python train.py --n_layer=13 --n_experts=64 --d_shared_expert=0 --activation="geglu" --moe_layers=[0, 1, 2, 3, 4, 5, 6, 7, 8, 9, 10, 11, 12] --router_score="sigmoid" --routed_scale=1.73 --lr_router=0.000265 --vocab_size=16384 --norm_eps=1e-06 --tie_embeddings=true --grad_clip=1.0 --batch_tokens=65536 --dataset="wikipedia_en"
Below are experts of layer 10 (counted from 0) of a mixture-of-experts language model. Rows are named router (the router's row for the expert), gate (a neuron's input weights, with its number), up (a neuron's input weights, with its number) and show model dimensions 0-255. Each number is 128 + 24 x the weight over its row's rms, rounded and kept within 0 to 255.
Before each expert's rows: "mostly gets" lists some tokens that are sent to it at least half of the time. This comes from a sample of Wikipedia text that the model never trained on.

# expert 17
mostly gets: " water", "Scientific", " increased", " closed", " positive", " open"
router [163 133  97 125 160 121 140 169 148 114 122  96 133 145 117 136 117 106  95 119 134 104 120 185 118 141 133 146  90 149 104 142 160 170 125 118 113 115 159 154 134 138 191 154 161 155 151 169 140  85 128 112  98 128 168 145 138 103 144  96 157 195 138 176 136 125 155 114 142  92 118 130  97  94 127 128 172 173 142 143 153 130 144  77 151  90 109 149 136 133 113 154  96 158 108 158 150 131  90 121 115 163  92 162 121 112 122 103 114 156 170 155 132 105 117 164 123 133  97  76 135 149 137 136 112  98 154 142 161 139 134 117 124 143 156  70 143 160 141 123 122 109 171 153 134 139 123 135 157 107 130 114 111  90 138 150 120 157 133 100 117 119 121  98 150 120 125  81 172 190 145 153 125 104 130 145 163 122 108 149 139 135 149 132  98 131 139 137 119 163 146 133 146 129 141 119 152 131 132 144 139 135  90 161 117 138  96 131 178 140 128  88 133 164 109 135 122 134 125 146 108  94 164 116 111 105 142 130  95 124  96  84 129 117 148 111 169 140  95 152  99 132 114 139 116 116 149 136 124  88 108 140 151  91 160 111]
gate0 [101 138 124 168 152  92 139 115 130 152 131 152 133 106 108 147 161 187 119 133  93 138 121 179 127 145 157  93 145 118  92 113 130 114 121  92  83  95 117 126 100 137 116  98 105 146  90 106  94  84 112 118  84 122  98 128 120 142  85 143 160 143 101 152 124 168 119 139  93 104 155 112 110  98 143 166 136 134  95  99  87  81 150 131 116 147 121 132 138  76 135 152 132 172 126 202  97 144 128 153 126 149 158 131 108 106  82 124  99 103 127 109 137 132  71 157 101 142 122 105 135 123 148 165 128  97 138 149 160 145 116 116 131 120 131 131 115  95 153 139 158  88 117 118  85 120 158 103 174 108 135 118 146 129 127 155 131 122 172 125 136 104 122 143 115 108 138 139  97 140 183 100 131 163 190 149 114 118 103 145 122 106 121 145 188 115 123 146 102 144 119  99 138 132 147 155 163 106 127 134 134 133  84 119 132 110 155 130 131 117 170 144 148 129 138 126 123 140 162 143 122 140 130 140 123 146  96 144 118 136 123 103 147 108 117 132 184 146 143 117  86 125 104 144 118  92 155 167 142 156  75 124 112 120 108 132]
up0 [108 136  98  98 146 133 120 125 139 110 130 147 158 124 185 103 105 116 171 114 122 119 174  93 125 120 122 103 173 120  97 126 166 127 130  99  83 124 135 142 133  89 114 104 125 112 166 135 124 166  98 159 133 121 144 139 143 128 140 167 125 134 113 133 136 141 158 129 137 112 132 102 124 147 126 111 167 127 140 129 138 104 110 127 160 135 108 100 129 134 114 129  96 104 108 113 147 143 119 127 148  89 125 164 118 133 133 144 154 154 102 141 171 110 167 117 123 128 157 128 136 115 105 137 149 152 105 160 116 113  79 149 186  89  72 164 143 186 125  96 130 143 130 135 138  88 147 123 127 155  84 142 144 104  97 170 118 152 119 121 117 143 126 127 129 116 166 121 156  74 106 164 140 136 173 169 143 103 113 114 101 129  99  95 142 146 101 125 123  99 137 130 118 108 167 111 104 125 193 105 127 150 145 177  97 132 101 128  94 107  88 128  65 134 149 126 147 126 160  96 146 132 134 148 143 138 132 111 149  76 106 149 128 104 134 128 132 189 154 147 160  80 137 139 151  78 102 142 123 109 140 172 131 138 155 162]
gate1 [147  91  88 150 106 152 187 140 115 133 161 125 102 131 149 172 107 133 138 139 113 151 133 128 127 121 110  82 133 143 120 108 114 132 138 101  82 127 103 114 139 132 152 157 113 124 128 164 140 115 121 131 134  98 154 160 114 130 134 113 180 124 107 170 136 143 132 154 132 174 105 137 173 169  97  61 145 125 158 140 147 115 133 169 150 126 129 170 125 139  84 108 138 154 129 140 148 127 166 156 109 126 131 140 137 124 140 124 127 112 132 117 115 137 150 143 142 132 128 108 139 117 146 101 162 149 125 116 119  98 151 128 150 145 114 118 138  96 131 137 129 136 137 131 111 101 135 144 167 107 147 108 178 137 102 138 145  95 107  83 132 113 162 141 105 127 145 100 162 107 119 132 128 128 132 131 160 156 117 124 121 134 140  85 156  83  79 138 108 142 156  91 113  91 147 150 127 130 133  94 130 129 135 127 141 132 116 182 147 148 142 146 121  84  90 169 147 184 110 135  79  93 141  95 136 138 162 127  89  87 140 123 124 123 126  97 135  76 156 109  70 159 127 121  96 144 154  84  98  47 117 115 105  79 159 119]
up1 [122 129 107 121 119 139 182 127 139 106 121 148 120 110 144 152  89 142 139 175 139 114 147 142 158 108 134 100 115 141 119 115 114 135 150 110 122 160 132 133 147 108 149  81  98 128 118 155 161 123 116 135 173 121 157 128 106 103 136 110 172 167  70 128 116 112 155 120 125 166  91 121 143 143  91  92 155 149 151 142 137 127  99 200 143 120 151 170 161  94 124 119 114 160 129 162 150 129 124 130 111 126 136 129 123 155 160 113 133 130 131 121 130 130 173 122 130 124 139 112 124 111 123  92 119 145 106  72  99  84 136 155 125 119 162 151 130 101 127 153 106 148  84 149  85 130 174 158 153 130 127 121 156 115 118 106 163 126 117 105 134 135 177 146 146 111 156 122 140  98 138  92 122  93 124 110 119 101 116 122 111 159 142  93 146  91  66 136 108 161 120 135 117 121 129 157 124 146 153  96 131  74 123 127 112 156 101 153 155 137 139 178 146 130 114 149 166 142 113 138 124 136 160 132 134 159 124 163  67  96 118 127 112 131 185  60 135  93 131 116 136 154 135 120  87 147 106  83 123  85  85 104 137 122 148 132]
gate2 [ 97 102 144 136 126 103 108 142 163  87 148 136  92 122 147 156 152 170 110 131 125 148 130  81 117 109 157 107 137 149 158 105 120 157 168 145 127 113 146 143 127  76 150 133 129  69 143 106 177 100 128 153 127 122  94 112 138 123 107 170 130 140 165 148 143 118 155 131 177 159 111 149 102 163 124 125  77 160 111 139 131 134 125 106  93 134 114 124  79 160  67 107 120 121 170 121 129 119 128  93 146 140 120 135  81 127 164  70 123 120 115 119 156 186 107 151 149 107 130 135 157 153 139 118 148  93 172 113 121 145 121  85 119 147 111 136 161 146 123 130  99 128 118 141 119 117 126 122 142 120 131  87 128  98 121 105 146 116 102 142 128 140 114 137 118 140  99 138 113 126 129 115 146 150 144 122 109 152  73  99 133 117 139 123 119  87 129 116 123 155  68 127 108 158  99 118 115 118 135 137 152 141 131 130 106 140  99 149 178  97 114 125 146 135 138 114 123 124 131 177 117 140  74  88 134 126 120 140 113 120 170  90 107 111 174  90 137  81 108 124 123 148 160 113 154 119 202 132 165 122 107 160 107 138  90 113]
up2 [106 169 102  93  73 177 131 128 119 140 124 139 140 104  89 112 101 109 166 116 123 134 122 170 171 104 146 126 143 156  90 109 115 105 130 139 151 126 121 106 119 157  81 168 144 143  90 136 125 169 155 160 139 182 149  91 152 127 150 104 128  86 153 114 145 130 151 132 121 115 131  95 146 135 194 145 139 135 107 105 130 155 176 151 159 135 135 124 135 135 189 108 136 130 143 123 132 106 100 150  95 136 138  85 118 109 117 102 121 125 137 125 103 153 145 113 160 137 113 117 155 113 123 176 160 156 127 137 110 121  91 165 148 114 143 166 168 117 117 138 126 114 153 140 138 108 146  86 109 149 143 159 141 155 160 154  98 157 160  90 119 122 125 158 120 115 145 122 146 141 134 137 114 137 134 132  98  92 156 144  99 134 151 113 127 150 130 107 168 118 151 116 168 114 114 131 135 109 107 131 115 114 143 131 114  97 119 100  57 149 148 177 121 151 107 127 113 114 117  83 174 134 182 107 126 133 109 138 132 157  75 114 155 107 110 187 118 149 183 133 114 131  78 101 139 107 133 110 135 140 138 128  96 128 137 124]
gate3 [156 144 141 139 145 130 140 101 113 103  85  89 196 173  80 122 121 127 139 121 145 157  86 138 157 108 125 170 138 142 116 161 119 137 109 151 104 115 177  84 129 114 133  99 118 103 125 125  58 137 136 112 107 126 109 146 147 111 119  62 122 108 172 201 107 139 121 104 111 101 136 122 144  89 112 122 124 125 139 134 116 103 123  98 166 157 176 104  91 142 116 157 115 127 112 133  95 108 153 149 185 119 160  86 144 191 119  96 110 122 129 123 137 147 122 149 116 137 119 123 147 136 163 136 136 147 128 132 101 152 141  93 137 151 146 120 101  94 137  98 123 141 135 130 127 114 121 171  85 120 149 150 114 121 140 150 158  93 130 123 122 137 150 128  95 114 111 115 123 146 105 100 135 149 122 170 130 149  93 110  89 110 154 148 137 161 100 136 129 135 120 117  87 102 109 136  99  60 110 100 147 141 119 120 151 143 173 133 136 133 151 127 154 129 122 125 137  88 141 163 100 132  99 136 168 156 146 129 120 174 128 125 110 100 123 146 124 118  98 165 135 130  92  98 156 161 148 123 154 117 122 131  81 153 121 108]
up3 [117 119 107 126  86 101 142 160 101 142  80  91 165 138 117 106 144  98 119 123 125 102 116 137 150  92 129 136 125 129 133 153 119 140 119 151  99 106 143 120 112 102 117 104 133  82 131 129  31 134 130 104 110 137 130 193 170 133 157 122 123 102 152 134 111 116 107 104 115  96 136 127 129 139 104 103 134 137 125 109 129 123 151 149 141 144 148 142 131 135 114 140 148 176 131 118 105  84 132 125 170  84 134  94 141 158 101  90 153 164 121 151 153 159  95 156 131 104 142 109 119 122 127 112 154 151 105 113 104 109 129  96 134 124 138 165 100 129 141  98 108 154  99 111 197 110 107 143 134 132 119 170 144 139 124 150 134  92 133 107 141 128 136 113 129 165 104 137  95 122 114 100  95 133 144 142 138 156 126  91 110 112 170 118  99 140  69 156 150 116 119 132 106 111 133 132 120  78 131 112  86 130  93 128 111 116 153 144 129 152 135 124 185 156 126  85 123 112 104 135  86 138 142 118 186  86 126 153 128 132 110  95 143  89 123 123 148 156  91 163 128 158 139 135 151 144 153 150 113  86 139  90  80  92 154 160]

# expert 51
mostly gets: "″E", " rock", "″W", " Hindi", " black", " dark"
router [153 157 135 175 131 122 146 151 142 142 138 119 159 117 135 138 100 118 131 119 126 125 126 163 137 105 155  98 143 180  87 135 168 156 134 143 129  90 170 133 174 133 161 156 142 139 172 167 122 138 156 122 134  98 135 140 162 111 130 102 151 158 101 185 129 150 145 125 129 104 120 146 124 108 139 155 146 155 153 150 139 108 121  96 160  81 127 119 172 118 125 136 112 184 162 147 141 157  88 119 150 152 139 162 102 112 157 135  99 145 175  86 136 143 146 126 115 139  88 114 127 126 131 107 124 124 116 126 132 101 146 161 132 147 145 107 168 150 138 109  90 112 141 138 100 142 108 115 114 136 152 135 119  88 136 116 109 161 103 147 134 122 104 104 161 146  93  70 163 169 142 129  76  79  96 125 151 107 134 134 109 113 154 124  78  79 159 136 121 133 105 153 136 148 134  99 139 147 118 114 144 140  88 173  75 121 121 112 164 111 111 133 139 149 145 125 139 122 107 152 152  85 160 138 151  81 106 133 112 119 125 108 155 101 153  86 174  89  92 123 119 113 118 168 142 118 145  98 103 115 110 132 126 118 159 103]
gate0 [124 130 117 104 146 127 123  61 131 124 135 102 106 140 148 147 122 108  90 134  94 120 156 116 190 103 123 150 147 147 163 117 141 128 141 111 147 159 173 116 156 158 136 123 132 127 113 130 150 135 133 173 138 142 106 108 117 132 145 130 122 108  88 126 123 130  92 154 116 175 149 138 121 176 130  86 131 143 137 157 146 118 101 144 123 127 141 106 133 135 112 107  93 107  91 143 119 108  57 141 122 160 192 119 121 101 156 139 133 123 115 146 145 120 150 126 127 124 138 145 174 105 163  97 101 140 108 130 128 113 103 127 156 141 172 155 139 139 149  89 113 143 129 112  97 118 105 129 113 113 119 118 135 139 144 144 111 122 115 123 144 137 126 135 114 129 162  92 155  62 122  98 133 127 129 131 123 100 154 120 107 133 152 107 125 102 185  97 144 119 131 141 112 115 118 130 154 145 150 143  74 133 140 141 168 126  84  97 139  97  90 141 148 134 181 146 119 167  98  84 178 133 137  70 178 162 119  93 118 122 123 154 134 172 135 124 107  96 139 169 101 123 111 126  97 146 137  78 103 128 179 123 100  88 113  78]
up0 [138 124 162  80 132 121 118 131  96 134 122 128 149 112 123 125 100 148 144 116 160 119 105 152 109 155 106 129  98 145  65 162 109 132 133 144  93 129 121 108 106 109 106 161 133 153 108 112 138 113 116 113 130  91 111 150 140 171 133 170 120 150 129  80 121 158 124 112 145  78 135 121 126 105 132 166 134 105 102 107 140 112 130 135  87 128 120 124 100 123 137 155 142 132 140 136 147 142 167 131 137 110  84 122 152 149  91 113 151 130 113 111  98 130 115 113 123 107  93 131 113 140  92 185 182 120 159 154 150 141 173 127 112 123  77 131 117 117 173 165 134  97 157 140 162 176 134 107 106 144 148  94 168 115 114 125 164 109  97 153 151 146 127 112 132 157 103 134 113 161 114 153 174 131 155 146 116 150 145 131 157 121 124 129 122 131  82 165  93 120 135 140 148 154 177 110 119 131 132 155 152 108 142 126 111 127 146 138  95 170 129 119 114  91  87 113 137 104 106 171  68  77  98 160  73 131 130 128 143 154 153  65  86  98  98 145 124 165 114 122 120 125 176 130 136 108 133 127 121 127 109 159 142 125 154 166]
gate1 [108 138 165 127 115 134 174 123 141 156 149 137 123 100 151 137 115 136 112 164 103 114 132 135  93  97 109 125 133 142 122 106 160 120 145 112 187 122 131 130 122 112 111 128 102 141 132 124 149 176 176 139 153 136 102 145 170 132 138 111 149 130 107 156 140 159 143 168 128 103 102 135 169 116 127 109 131 121 102 132 137 140 142 108 135 106 113 120 122 136 138 116 127 112 125 180 108  97 129 170  95 158 135 146 104 123 121 161 107 113 132  98  48 132 132 173 110 146 109 101 121 165 181  71 135  84 132 137  85 123  94 115 115 136  92 136 148 125 124 106  95 127  69 143 138 136 118  86 164 179 100 146 133  88 146 105 129 139 104 140 125 134 117 119 131 135 103 121 141 126 137 130 123 164 165 155 125 133 121 159 153 101  95  96  83 121 139 144  97 148 112 111 105 148 159 116 127 103 102 139 174 124 109 112  76 122 139 120 175 148 200 141 156 127 110 136 154 109  97 116 154  91 124 131 116 103 129 110 181 130 134 113 144 103 107 122 116  69 127 138  98 142 136 160 130 146 149 110  98 163  71 122 122 107 114 157]
up1 [107 121 172 123 135 139 175 126 116 107 135 118 137 112 133 125 160 151 152 139 125 130 129 126 117  99 154 136 110 137 108 115 136 143 130  96 197 167 115 167 109 124 108 139 110 179 128 135 128 148 174 126 145 126 114 148 197 125 154 132 167 124 122 167 138 138 127 128 138 100  99 123 175 140 125 107 156 102  96 145 118 124 122 116 134 141 128 129 128 156 137 120 119 146 108 171 108 111  94 156 138 167 114 106 111 106 146 145 151 106 131 117  75 104  88 156 109 144 153 138 144 125 156 106 149  68 100 135  85 123  87 106 123 137 118 129 128 116 128 131 142  96  96 141 130 133 110 108 131 169  83 176 181 101 146  92 149 116 141 117 158 124 139 141 123 122 115 118 114 150 155 100 147 164 150 177 140 134 108 161 124  87 117  89 119 116  95 137  97 123  87 102 121 153 142 126 114  96 139 104 147 119 136  90  67 151 127 111 149 124 196 117 143 140 141 128 166 103 163 111 159  81 121 132 142  97 124 125 155 106 143 115 136 110  94  91 113  57 130 114 121 142 136 139 168 127 114 152  86 151  99 151  96 132 117 144]
gate2 [117 173 114 143  77  82 137  97 143 154 120 151 143 114  95 117 120 125 179 160 140 138 124 144 101 111 129 141 180 110 129  95 108 134 123 160 128  85 120  95 145  72 125 127 125 140 145 124  87 129 147 114 119 144 153 119 140 179 151 154 157 116 171 150 137 145 125 166 127 136  93 132 115 108 129 145 162 102 150  96 104 181 161 103  88 130 111 146 140  64 142 130 151 151 136 168 122 145 152 139 124 116 144 113 134  98 158 102 102 124 138 109 165 136 124 141 140 150 139 137 108 115 100 141  95 113  78  80 153 125 138 161 124  87  97 155 147 149 146 100 110 128  85 136 154 123 109 125 143 153 103 141 126 176 125 140 117 155 130 117 127 127 101 108 116  99 117 132 136 105 120 174 109 147 101 133 115 100 165 124 130 124 190 144 105 104 139 116 131 100 124 109 110 110 109 129 122 177 129 120 107 116  92 153 137  97 121  98 108 102 101 166 117 101 152  86 193 150 148 115 149 148 143  88 150  80  93 157  90 120 152 162 152 116 123 127 112  98 108 109 165 129 120 120 114  95 106 118 112 147 140  95  93 129 117 132]
up2 [132 154  89 119 152 142 124 121 129 142 159 125 166 122 103 121 118 107 109 106 125 107 125 162 138 121 185 183 135 153 100 140  78 114 131 145 171 135  87 111 124 100 121 140 132 112 111 114 120 127 133  79 127 121 173 100 117 126 155 133 139 138 185 118 118 109 142 161 168 154 101 118 135 140 125 117 150 126 145 157  93 194 144 159  95 121 129  98 156 105 126 130 169 151 145 145 122  92 127 140 172 134 135 141 140 154 188  89  78 128 134 128 157  99  97 124 114 148 109 134 114 161 109 148 132 129 117 102 131 157 147 131  96 107 151 144 134 174 151 138 113 123  92 121 120 120  84 123 129 132 139 141 151 132 141 155 103 118 100 147 124 130 130 102 133 117 155 167 112 124 135 167 149 131 151 101  96  83 103 166 127 149 137 158 129 139 122 182 133  92 154 130 100 125  97  75 121 105 135 127 100 113 143 107 148 118 136 117 117 117 145 134 112  95 144 125 141 116  81 105 144 141 137 112  90 117 135 159  92 119 132 143 169  88 168 117 112  90 130 154 164 151 109 113 142  74  92 102  95 115  96  89  76 172 146 112]
gate3 [171 117 131 129 130 156 121 135 101 111 112 145 132 109 113 113 116 140 129 104 141 120  96 134 145 157 126 126  97 188 152 115 105 115 171 154  81  42 110 132 142 156 107 133 113  83 129 143 137 114 120 130 126 140 117 125 151 104 140  97 100 107 136 112 137 127 131 101 110 124 118 171 112 138 122 154 134 146 158 124 119 126 156  90 130 148 135 140 119 133 116 113 139 134  95 122 126 140 155 116 122 166 108 160 128 146  93 121 141 129 131 120 105 105 142 164 102 112 118 164 176 139 144 117 142 170 121  90 116 141 126  66 145 130 135 123 126 124 164 133 146 129 155 117 140 181  99 104 129 107 102 105 155 152 179 146 117 135 109  47 121 108 118 131  68 146  92 100 107 187 116  93 123 173 168 119 129 116 113 172 113 155 120 129 120 102 119 119 146  90  95 138 142  75 116  97 133 161  84 116 116 155 109 123 129 150  94  93 106 106 125 111 118  77 142 124 125 144 113 131 138 125  90 140 152 157  99 106  91 132 179  76 104 103 111 118 112  76 131 120 131 142  96 171 126 129 116 109 120 124 135 143 121 149  99 157]
up3 [147 140 129 154 175 150 155 147  87 148  91 132 119  92 164 105 137 144 107 134 169 112 119 131 155 111 159 129  83 110 148  84  77  97 122 139 128  77  92 105 126 115  90 101 117 103 133  90 137 155 110 167 114 161 124 114 124  95 118 104 116  86 122 102 141 125 117 130  99 122 145 110 107 139 110 140 168 134 192 112  86 122 121 137 103 186 166 118 115 145 129 137 146 157  89 114 137 123 146 120 145 148 100 172 103 167  83 148 121 124 119 140 108 129 127 101 127 145 162 162 123 136 125 122 147 149  91 138 136 127 102  95 144 112 143 120 131 133 139 169 132 142 158  64 148 134  70 142 108 136 110 128 172 142 177 142 120 125 125 130 160 110 108 126  90 146 113 121 113 137 104  85  94 168 155  94 123 166 123 124  94 170 120  85 143 111 107 110 145 122 121 159 120  90 118 106 134 135 115  94 105 146 126 118 126 167 130 140 164 143 113 140 128  89 145 149  81 139 122 130 101 131  78 146 160 156 156 102  98 144 148 118  69 114 117 138 113  85 128 121 139 121 139 131 156 146 106 146 124 110 119 126 100 137 136 124]

# expert 46
mostly gets: " Republican", " Democratic", "American", " Liberal", " European", " Conservative"
router [191 123 140 153 149 133 167 169 143 136 151  88 121 171 148 135 112 128 121 106 126  89 118 195 137 129 140 152 115 182  95 138 149 159 124 149 137 111 139 143 169 155 177 149 153 152 142 181 164 135 160  98 110 127 146 151 143 121 133 126 143 147 124 202 123 122 129 123 136 119  90 118 107  86 155 155 154 157 145 142 138 149 131 110 163  86 102 172 173  85 132 139  88 137 140 141 130 155 136 109 134 155 160 116 102 136 120 124 121 141 139  81 139 151 142 162 139 117 111  88 143 116 104 112 105 132 134 105 160 103 166 130 104 146 148  87 139 173 177 130 131 119 163 148 120 134  67 123  95 140 161 151 108 126 158 141 122 133  91 129 108 124 121 113 155  78 114  82 147 182 104 142 122  91  97 133 149 134 125 132 130  99 143 133 144 118 141 141 114 106 121 126 133 150 141 132 131 128 133 167 155 137 106 159  99 126 115 123 157 135 122 165 141 148 103 118  83  96 130 119 106 115 113 127 119  92 151 117 145  86 107  76 132  96 123 139 128 136 103 148 121 101  95 113  89 127 138 125 117 134 112 113 137 124 161 109]
gate0 [126 113  92 136 161 104 125 119 128 140 125 112 102 151 106 122 142  80 146 155 159  82 125 132  96 118 126 125 124 142 156 142 173 144 144 121 117 134 141 129 167 121 124 122 119  95 152 174 104  84 113 121 130 109 118 157 169 114 148  96 139 138  74 148 127 178 114 129 163 119 100 140 111 115 117 177 107 144 127 116 159 108 140  98 120 129 124 130 168 106 112  86 129  75 146 124 153 141 140 123 150 163 103 146 137 114 106 107 103 101 178  88 179 162 154 149 122 101  97 110 153 136 143 130 123 121 143 158 147 116 127 149 132 134 114 122 155 112 156 130 128 150 118 160 137 132 143 133 150 128  50 124 114 107 123 135  82 126 130 117 155 138 106  96 136  99 101 124 155 107 126 170 174  81  94 145 117 114 132 156 118 146 140 131 114  95 179 160 102 116 148 158 161 125 162 124 150 158 153 115 142 129 136 119 128  97 115 148 156 118  63  91 136 135 159 124 130  94 115 141 114 112 184  83 114 101 115 110  71 168  93 121 162 126 110 117 180  89 117 126 123 123 111 146 133 135 121 153 120 102 139 110 121  98 159  93]
up0 [113 154 109  96 129 136 128 109 106 117 141 146 104 113 119 119 155 134 115 127 141  96 140 111 138 120 138 164  82  79 145 130 140  89  91  97 144 130 140 125 111 123 123 102 131 110 133 150 103 126  85 125 131 123 150 167 115 130 104 120 139 119 138 144 113 105 160  70 116 130 127 105 146 129  91 159 121 115 158 137 128 129  77 122 145 202 181  97 138 116 116 135 121 137  92 113 142 136 139 114 145 129 154 105 124 130 126 178  85 163  91 100 100 129 134 160 102 104 130 189 125 120 101 106 115 139  94 114 132 138 138 102 104 120 164  74 123 103 151 121 132 134 119 147 151 154  94 163 110 140  97 143 102 146 104  99 101 101 122 135 115 125 148 126 172 107 174 205 125 112 104  99 185  79 129 119  99 111 128 140  99 172 126 150 154 137  88 169 119 154  69 107 120 135 101 160  74  91 143  82 150 108 163 133 144 106 115 168 122  79 130 159 131 132 111 118 128 111 111 125 123 119 126 117 112 137 132 116 123 132 103 146 154 126  91 131 114 135 146 148 122 130 148 127 104 128 119 159 112 119 138 107 187 149 115 110]
gate1 [129 150 128 103 147 112 140 148 188 128 100 110 184 142 134 102 141 140 120 147 116 168 121 124 117 151 105  75 114 142 118 119 144 162 149 130 109 148  92  97 150  85 171  98  96 160  89 165 118 134 108  55 161 136 105 167  97 116 116 144 150 116 139 121 167 148 135 126 125 135 121 115 155 143 116 155 166 104 153 116 112 161 135 112 135 125 121 135 109 125 130 104  88 122 121 123 127 153 175  91 140 127 109  79 138 165  73 102 145 123 111 151 131 145 117  88 100 109 103 140 135  98 118 137 112 124 161  88 150  94 158 136 180 154 108 136  85  51  93 141 116  97 147  73 145 120 160 105 107 103 122 124 109 127 131 139 133 106  93 125 129 117 143 141 114 153 140 118 146 149 103 151 146  97 160 142 105 116 140  74  95 135 130 114 119 125 184 108 154  87 103 118 164 128  94 148 123 120 113 105 143 143 127 126 132 152 167 151 113 145 120 130 167 154 125 128 111 108 135 117 119 160 123 138 140 122  87 152 122 131 123 118 106 140 130 112 139 126 162 157 108 122 137 147 160 126 109 165 180 156 125 171 154 131 144 148]
up1 [119  91 114 175 169 121 128 148 144 103 153 103 144  99 121 148 151 187  51 171 165 112 111 123  98 134 109 135 140 159 143  69  82 151 136 140 120 115 119 101 116 119 137 103 113 138  80 126 126 160 127 147 140 117 119 122  96 157 113 142 105 123 118 137 128 122 130  95 149 126 132 139 100 119 122 107  95 136 110 128 139  87 108 151 129 117 131 141  74 162 157 141 162 130  91 134  90 135 134  85 161  94 124 119 125 170 143 135 132 143 139 159 143 130 161 177 101 165 127 150 113 167 113 112 157 128 115  98 139 128 131 147 126 133 178 118  76 108 145 162 132 178  88 130 120 151 145 130 164 153 123 118 127 130 128 135 152 107  93 158 176 118 170 128 183 161 131 145  83 142 134 149  88 116 114 117  77 104 130 127 119 120 136 122 125 154  62 129 148 100 132 141  60 112 157 124 151 170 127 110 146 141 137 113 119 109 130 143 155 153 144 136 142 122 126 131 103 108 103 104 102 108 144 176 127 114 126 159 122  81 127 121 181 133 112 139 117 126 116 119 138 124  92 142 113 132 126  77 124 131 117 146 148 127 125 131]
gate2 [131 161  98 116 109 112 135  96 141 140 146 132 134 142  91 111 130 132 135 125 111 113 140 132 120 129 173 164 148 125 114 157 141 144 123  95 141 106  90 174  67 107 121 115 128 168 115 127 172 136 158 126 104 103 156 133 124 132 139 118 147 136 100 116 123 125 114 172 133 108 165 158 135 126 170 156 147 136  94 104 144 107 156 140 114 121 135 107 176 139 150 136  89  99 160 150  82 139 131 132 137 115 109 129 146 165 108 105 171 154 135 131 133 102 144 116  89 128 134 109 104 121 103  85 135 137 150 100 155 120 147 142 121  91 139 106 164  83  97 143 108 150 105 121 140 110 180 118 159 110  98 142 154 144  94 134 133  76 157 114  93  94 132 134 105 117 104 148 124 169 163 139  87 142  95 127 134  97 137 139 136 113 103 139  89 119 143 126 145 122 182 144 122 132 118 124 128 127 143 155  72 161 102 158 118 144 123 126 124 109 155 144 121 179 113 139 104 140 116 115 131 132 169 104 153  95 121 134  89 126  74 145 134 177 109 127 132 209 186 103  82 122 104 142 133 106 122 104 106 159  95  90 128 118 158 154]
up2 [115 146 137  91 169  95 130  80  94 107 134  91 140  94 156 120 128 196 144 137 120  89 115 123 119 131 115 117  99  71 123 122 140 108 139  99 139 141 166 107 125 149 102 119 106  96 125 100 111  96  93 135 117 117 144 138 162 162 103 118 127 149 119 111 118  93 161 151  94 127 161 105 108 150  93 146 163 143 160 145 137 113 113 155 107 149 131 154 135 147 114 131 146 129 148 113 143 106  99 156 139 111  99 134 145 139 119 103 103 155 119 107  86 141 111 122 135 135 141 136 119 125 127 118 127 156 131 102 122 147 114 190 181  76 130  97 161 135  98 124 108 107 101 129 136 119 108 139 123 180 164 102  96  95 131 150 110 151 114 158 170 113 115  83 133 175 121 129  86 157 159 120 152  91 102 147 142 127 150 146 131 154 118 118 113 138 139 128 136 142 120  98  90 130 150 154 141 108 108 171 138 133 128 149 114 169 125 152 108 164  63 162 101  81 128 164 128 137 145  92  86 124 116 126 141 161 132 176 134 123 153 120 115  81 149 163 113  79 133 150 120  96 136 190 118 133 151 132 151 126 147 106 138 135 114 106]
gate3 [137 136 125 139 130 107 172 137 114 115  96 140 164 182 145 162 127 113 144 112 146 100 105 154 161  98 122 106 139 116 158 132 116 129 147 122 126 156 140 106 105 128 117 112 124 144  99 130 172 142 153 121 107 124 104  95 121 157 104 154 132 173 116 141 119 108  85 197 113 132 114  83 170 123  99 129  79 119 155 138 136 134 108 101 140 114 102 107 146 112 134 124  89 170 109 133 110 169 168 151  97 115 141 143 124 143 144 150 155 124 124 134  71 127 127 148 133 182 147 122 123 130 161 145 119 100 136 111 151 123 106 144 148 160 134 140 119 126  92  99 132 117 158 110  73 114  65 158 103 162 133 131 171  85 104 143 139 126 124 146 121  91 148 139  95  90  93 130 180  96 142 107 140  99 130 152 152 154 125 111 122 139 115 117 140 129 136 154  83 169 107 121 150 161  98 117 109 137 173 174 103 140 143 131 143 143 171 128 162 143 125 117 107 187 121 119 158 106 104  98 122 131 130 101 105 140 112  84  93 139 142  98  98 143 130 127 116 136 102 125 125 116 131 116 176 128 112 135 105 125  77 156 110 115  68 131]
up3 [ 90 149  70  94 112 131 122 109 140 152 112 120 110 102  81  92 146 127 137 132 133 132 120 109 153 148 144 191  90 144 150 122 152 137 136 144 138 167 125 150  86 151 108 129 142 137 151 111 113 120  62 116 106 135 127 104 121 119 133  93  84 123 146 131 114 135  97 125 111 142 133 127 114 131 119 160 162 132 122 137 119 108  79 107 125 134 103 105 157 156 177 122 117 101 110 149 111 130 140 101 139 127 111 131  98  98 108 125 145 112 179  94 168 121 114 130 154 133 106 120 141 157 110 130 148 134  36 124 115 121 149 126 137 126 131 155  94 158 117 142 127 102 117  61 119 120 135 123 132 102 161  62 136 115 103 145 154 183 144 136 129 108 158 152 118 135 144 124  97 131 107 139 133 109 158  84 152 133 121 102 105 133 117 103 138 119 113 143 194 137 136 143 125 164 107 134 127 179 118 114  99 130 124 161 123 106  69 157 169 108 110 148 117 150 125 138 185 184 162 115 135 129 145 177 138 148 100 125 135 141 117  84 108 128 158 139 154 133 141 130 114 143 128 143 152 145 109 132 180 116 160 147 110 114 139 142]